config.yaml
n_layer: 9
d_model: 160
n_experts: 128
experts_per_token: 8
d_expert: 64
d_shared_expert: 0
activation: "tanh_gelu"
moe_layers: [1, 3, 5, 7]
router_score: "sigmoid"
normalize_top_k: false
routed_scale: 0.707
balance_loss: 0.000113
balance_bias: true
router_noise: 0.1
init_std_router: 0.00915
lr_router: 0.000746
vocab_size: 8192
norm: "layernorm"
norm_eps: 1e-05
tie_embeddings: false
optimizer: "laprop"
lr: 0.00201
beta1: 0.9
beta2: 0.99
grad_clip: 1.0
batch_tokens: 131072
seq_len: 1024
train_tokens: 510200000
steps: 3893
dataset: "wikipedia_en"
Below are experts of layer 5 (counted from 0) of a mixture-of-experts language model. Rows are named router (the router's row for the expert), up (a neuron's input weights, with its number), down (a neuron's output weights, with its number) and show model dimensions 0-159. Each number is 500 + 25 x the weight over its row's rms, rounded and kept within 0 to 999. Numbers have three digits each.
After each expert's rows: a language model's description of what the expert responds to. This comes from a sample of Wikipedia text that the model never trained on.

# expert 8
router:541526498530500468498475539485475503465489538495497508476449517490476495505446519573458505519519503460471503518513485525499525514538490491511498485502503459489482521500539488481472512491497530504547476486530512438544473447519497507518490553503526481533501496523485448506479536498506496506528519509541496491524511544485496506505499473492517498491535511450503504471469539455499510524486514428468524501511517535485485489513483441520509486478490515523478499503520529474478504471527513
up1:490488472478510464518469500499539483495541540502465496520504472470456500494462506511502470524537522447515463482479538512531506510525470491475546497544523517504519530472502475467510458529534491479564466510539544473515508482484480488510493541543468519493512515483498529526505531459533473492488510503521490483526514493468508471489516484480482493508524492496456481492513473478526492470517449453519463483528483495482507512474498509513502496476536496436467496503552493505466480480541499
down1:501445519514493536507504465502491579496496481497500513521506484475496463525545464489527464504515458525506536532478500515520512520469557532516528526508541543520446476500505526498504488479488505506451484485505450528436539526501485494533471523496491455487462454481472473506520461491494489530522509480455516484457485502508491494524476518534500500521514505491491478522456505525506500509536508516507538519536478505478539493491483506477522498530449486517503501505526495496472494520457505
up2:488504500500506497460476524466519527439512536473474499467469519502511513514490487496472501463479506513473466490516501511494525519546484485518467481483460465536519530525513515486491490468470518482518505530472484439540499513491479545504481457472477517515507470520525496529452470510537487507491518529527459531496472507484475528502506488553513499491515553508516487502517512484479500486493516496512506498517519519507527488446531470502493469521482486539460508559519474453418498490475472
down2:496494553541515514501510519507472535484480494509494508485476512510543472498471482517480448508537529516521511495485493535510486511508502529512495492519492496528483507565506455513494518508501516510540518422497521525503457475479510470510534474454485504469511480491519490529515482513505527474426489484481556457460498467483480493526526471521522471470466481500497474457469523561506517506491507496520501483496527551520525519468489473504503487535519524450490492489474519517507541495517471
Description: Parentheses, education words

# expert 58
router:532483503518488531528513534449521528485516495497515502490489486515446474503496534507454514464533442507471487517519544537519528502511495466468480459518497514493489495523511498502443482480526515486483491522517485466507511451494521505500481512512554463499517499539498476499499553490549440540487484529521489481564490529455501492473521479540515560498528519473509515535488537453532494496497511506481525475455502493498505445488486474513511484527513501507507498508520494456492500504482507
up0:509466438500495467498517511448495518494525526461501539505473497530536511458531479496492528531503518549500524480525495551531533497470505524482505484522536486508450510479481497489472532482506522533540480452494525492496484491523517483509466484515482488533509523488501486481529486497487453472501517470500514508568464550492511488500506515510502482529516492476501481483469530459441473464554501491490502511468485490501526481491513533523501490521520501488454555549474487468483472529506490
down0:496483497478489505491510493518470498515485473517494505497540505498530501486482490476545486504485509502519504516504522487526464511531501450509527492495508523453511594516490490493485510466472480493515513474514467469476474498523536504473454514536457492553470478504522477520536481529495554492522470510503496496476511480502475480481434513516513521505517431508518486553528522518517548491480468512534479506492468494518509523473513440470500485541515520495525489555530494515492511481460477
up1:560504506492487490493497471490542519515532540522477496529530496538489487528522508491519534520487476534474506530516484503507523448495527470453519476476503487491507469544510496475507474488530512551542509537496540476512467487488526445519496512482495505464518508468486466495497526481520520521528515535501515495517520504452510480465465521549512460497507527497533502485444502475479492468462473501485516538553501473474524530492444490514525481501502517450465504527525457485505523509511484
down1:497507488530491537515518478479498477517484534536478469508535476507504506469493488536490491468508468504481508510479483524532483448487513445512517491511512497511509505494489509454497486534508491535477479503503562499546508477455474503531466505558499518559494474453500529532545450492520527518447493490508529439528481516480516509552521495555541521538475511471529496478525486495495491475476520496483500490485479497500482493510465475489507527484512529465459510489501521494476470453533509
Description: Coordinating conjunctions, commas

# expert 40
router:489480486525519500486511507479535536446512481429512480497517500507488458521500503502518545496570471456473509542528462514519511505486507507471497459526517538521506516509493531504526506480498503494532504528468468476514513499545511528499469505477503496457560507518481497512475460490490504482552495543517469483542539536480483493481486484507477482493561493468527508551535528456523479456499470491502516470496506500498492427483482485514519497528524503491523468484483487495501489514495500
up6:510497494511492521513490502500494511482508480465514475492478539517511509532496491502514477464491536472513530514558546505525512472501530476465537515515516532512502518470503515519540462464536513518535530501445478524553503493503520526519509501488461491460480473465510534553483497496486498532532470506495530487548472501493472524447472486475514475482478504546534455484502519471573508503500511497530451461482489532517483505506494453476550493485484498517524508511512490478481493488445489
down6:443517490515547483461477486500473524506554485509440549507514498492466508496496470500493521513535486539497491443451514475482483502491523545478506529499487491446485473487474478514466510492522476504534517501498490498511538502474496442522489504480539489524549530523524500455501490550526510492481486525494481533445505509475456467507478526525492551518539516490466489512481485490482484500504487534499517550495523496517504501489522510509477512512493444528477470540512536488512504507511531
up7:519522469504492501476457477477586553511539494466520501510494479541471473498514478479482510446486529503543508500472457474523528552506488501481495513487494519538490488475479489453467490491516521508519502508488459485465529472503502496495492501494533492534573479473501512519491509526486497511483491500555503549474524514478498494506544538525481497519563515459485487494520495448471498494514501502504534540495556458533501489472499532509498510476505506496526466477509506518497476487503489
down7:509489508516506486488521479508513547497502492449480510534525502447515485499478483476497506490523547508522534511575500526480479486467487464536463518490513479510536486510481473498531532530483500458518499527482544480496484483553471512471459524517470527461526546528498498524493481476498488493483487523455532461457511467523527528517469480550505546499484477491506512483462508471502498484478495484536457515526461530514503502483510491501521518477555504488443513510491522487491518488458485
Description: Foreign name syllables

# expert 54
router:528509511487501488492463478465535510454553523500466500484509488540464470488548477535484516509543483497499480509513443504529503520503527496480519511501465491515512507512494478497479486474486523489506488509524482435487507516549513505489499484484483463494481473538460507517515498477490497501538495483505488494505537522509523518494484496541455490497552511471510503573508511515492479460496504458523559500490495482453483490471508522490505440557515536485507481537536519458508444503473511
up7:488500511490480487512488498500557497497528555510455510485475514484455465520526477516498510498526498496503495534505487506506515510535533480520534529499499503506546542471510520479472485507483470485535540533511525508523542488536472499508508522456495459525471455514525474533477492442493486480534500519518476487453479453499495527495474496454494481557489482493494466503462552509474474497510509480493540542514515507497516464494525518510502468520474514496433549514538511515503483461477514
down7:470485489495519498512514511509475506542524468490484514541531522503518501518532500512507548515479487505498536496515479492521486522509446505413490473529518483519496449497508480527527476502472454518454474482496470548474512524516483467531483464521494511490517562489537496488498515494486521466468469528532459509477488525462511519501553463531516522475504502498509530512508486522543473472517467536487474464513501501528557523500517521483520514470491472506500467474484482513482505496536451
up8:555482466508488510494506519505521520516514470518451486492470539536491504493502527522461472522500506472476462516437463484496534545477520451463506459470501470521506530469510502466527451508485531514533499465548483488513497483520498520526461481480476482487478496503548443453499512473518494510492477476490498480537514490490512481490479460481495511503543519515516513505502530490504523501556553471502522489533528500516521506498491479528526481504493501473526513577532500533483495487486503
down8:539506487502485476529507583572509494502451488494459561512497489511483486500486513533472487527496463503528479568536454477526471504490531474510542510538489487480466482497492512465502500495483504488491501467488496526490481508523506463483513471515528516477508528465521539528486485513509503517474503511499541510436506502469499530534547536520531495478513496500510466515485481502489499468489493514455500508461544512522519500456515467490484469504479544511480494521496459510484480517510473
Description: Letters inside names

# expert 53
router:492500492513492505571515514457508532490516514485475500496503485507472493522495461517438531484522493504524490511520443550530492503484551477444539459499516459493470512517513506503480496477518511517476494526488487496500524499502507543529493531502533528494491444508470475515496501501563535500499459527487492516523531490479495468459504511491515509478478498500489468549500499497500480485515505524474527506486534561518466458461504446539509492504485433485504515535521522473497499500482542
up2:483498459489470536536465463483503497490542485472520507528519482515520475482486517497496538480496521509481459528571533534482536469478521477475484509509460452516477492508486462504493511485496537506490524510473500501515460482494472501564486490477549511505527506510454514507525503457503528548524462437484494494519524506443481531485481513526487475483504508512504492480465525508481490485487523533558520494476497511493483484490525487507507458509508481522520511547512490508434488521540488
down2:510492503496493472498480482506515501551533490439505540474460528519502475487536512481499475522470511527468464495513460523523488457499462489474512489483511507525535515535522546517517486536511487493515478529496486494505521524437535541501482503507495505543502530501509464476478486486509452504486531520495531465485463494543498466495496497544521507477513523479523455411483477486494520484492467506521498533493533471512504532475500483513484506525492476440474510510534509501513526491474554
up3:477508541475510491533491442506487536512495534467549512486476508481458524541443480480504477514493493500531506506509517530507483508502510525455526501470524528468462522491535513479517423502558505482540497506501456523524506495478488540501498509520491502483505474512512455493481492486538516441493499546523549495479508499493439536515480533508494514482490491487506480545522495488542523483499518483510498518495494490501517453534517488477462538477500527504503516528536474488469505446498496
down3:572520504512499472521514540527509441511522528525465503504504483541530459500516515519498513484445496479503461489506483487512486489510478495496441506496501535500481539520513495531473523518437503509470523511492457467525501514438527505523566493502493538531509476516510479479488493497506544527430495499491491512480494482507535463520514472470513541530533517468511487475500463510501503480532481493536483471498492520495461507462500510516507482523532457508503502505487533489538513489480461
Description: Auxiliary verbs after subjects

# expert 42
router:572526489516486438545480530473484509487485495487460516498471539513422519502491475520463565495512469478465491506510505557512505513517510514493510522507536497513489508531499494467484514500521529509478510523509507447550491442530446503500473518487495490519468508525493477498493540506546493491501494517490488476514513546501507494435514480489505483502519504479485501538510514480489472535465513438470522471495497490485498514489507463502519485480474525511478510492553514500501464510524512
up1:473560488538463486498496487534470491507532501498468496532499507499462491515537502567485466498519469493451508502535475515508503491550492527498492491512480509528498485481501488506497489480510510541475552495533514516512525507494446493532501517521464508508500503448499498530491473456509496522493535542523507495538510528450503527489492506495507494543505462486506488530460513445504489500508515520510498490504491515473459487506519470551544481479518488536452558500499480476439491543513540
down1:515481480467500479550504491477471508515514535420466469531473500502534479478488484498496527516474502492481501512477499485506533480513493527482531504528483537457524481494463540506440512484463498490477458487523519511521489465488513502485514492533559433483530503550473505561528505513473517518506503495515486488520507478550516475531531491507506505491510527473492520480493480500532476449515489488468537445487486489524540495479492474508555499518545518489458509513508505501493511517518489
up2:521493508492498517510492513499538512499507514428453528478477496551499514485511528520515518489490552545519530499481496536501522498553488514489503483525495447460492546486511507497504492460554506479457450486527492476447461502515461470468495509490518481518534488532512500482489481479509505470506525463507430495513522475496519456503498496490507517531521542495477507475531474499496529500526506485480528497477516505488514525515540479492534516492510537489508521548532456442512504490517466
down2:499480507492494533456504506471477536466530498501513508466514514517537543511488490445491468486512527531507540548520469507489482466490452507543505503493449536499547528470500456499542458488504518543507479473461473505499487510495552477496514543467484509456483520474506495488551500482528542505499529451482505519522524519509463518500500478483516487478475489529501521501482453490506533510494522559502510504501439494494535507466467522474499509478511496506497504504530502510513518463456516
Description: Prepositions in names

# expert 23
router:480503474555475488496520496458544505464515489435478479508466503519507456505470511481526523476558493514471504539527488526545539522484500500473508460536520502548496487479507488530498503500516492530531529540487485510509500491543486526505487541491444444503512481490527467522500482511505524478548468515497442506536492506476483526512490490499490499500535499463488478531507509489534507478503503493502499504490486471514493433500426507492507531489538493496510492487491507469478453529474485
up0:493485506512494493513467494454491468484516517457515522516502508522515519483484509481489520462544519478499506538490483513552462554524486494523504447525485519518463508531484520491488491478578506495520505513478493508547489493507484510486519492488478501484539515498488485541518489486537479490495570492508475489531518495481506533489493517493427495486514541485530499499451522521515502500487478482439532495492502492475514487498485539528515507467546490549502510512513485440470438495460526
down0:492509523476485492516514515477502497470483480514517484450484540500483432499469500473488511498474488525520491480495519514492513471492467541496516531503515523493547460545502519524469493478486468531516486477530487480470542548511451479518473486522530496497520538448504525495479544505527503502516492504484470470508455494487529470473511524501512477485468536526531524491568487476503530548520481533515522521546440505508479501490459497460515536534496488498477478492458517517485533479504524
up1:549534500535498555483502476503520530472513521440495496514478498452462520520500485520514482516477492501474520479487486510526494521504504520550518458462522511509498502499467548502515475495553513530466507514473500502494501476533502498488529476519489468488511497499492537530484475552512545466541459493540467491513481530443467544470483521534469478496519516463536513470513499511496493513474465495493457513450530506487510516522503506546478496493483464487515466488500483556468528513509508
down1:453518518515498468494504506530508525535532484527494497515538514471482481482482508485530493540533514461453481532475525436526529451487463505464468522495489503493503498495526485545548530528504495509538508547494488511470490516443515470548517527507517525506511499519499508467529502489493460482459510558496491488482476510543490477489481486500530499502496457511533477511497488497504494450529514512518495500505465484489498516512481469465502478529564547497513502467502555504473467488486471
Description: East/South Asian names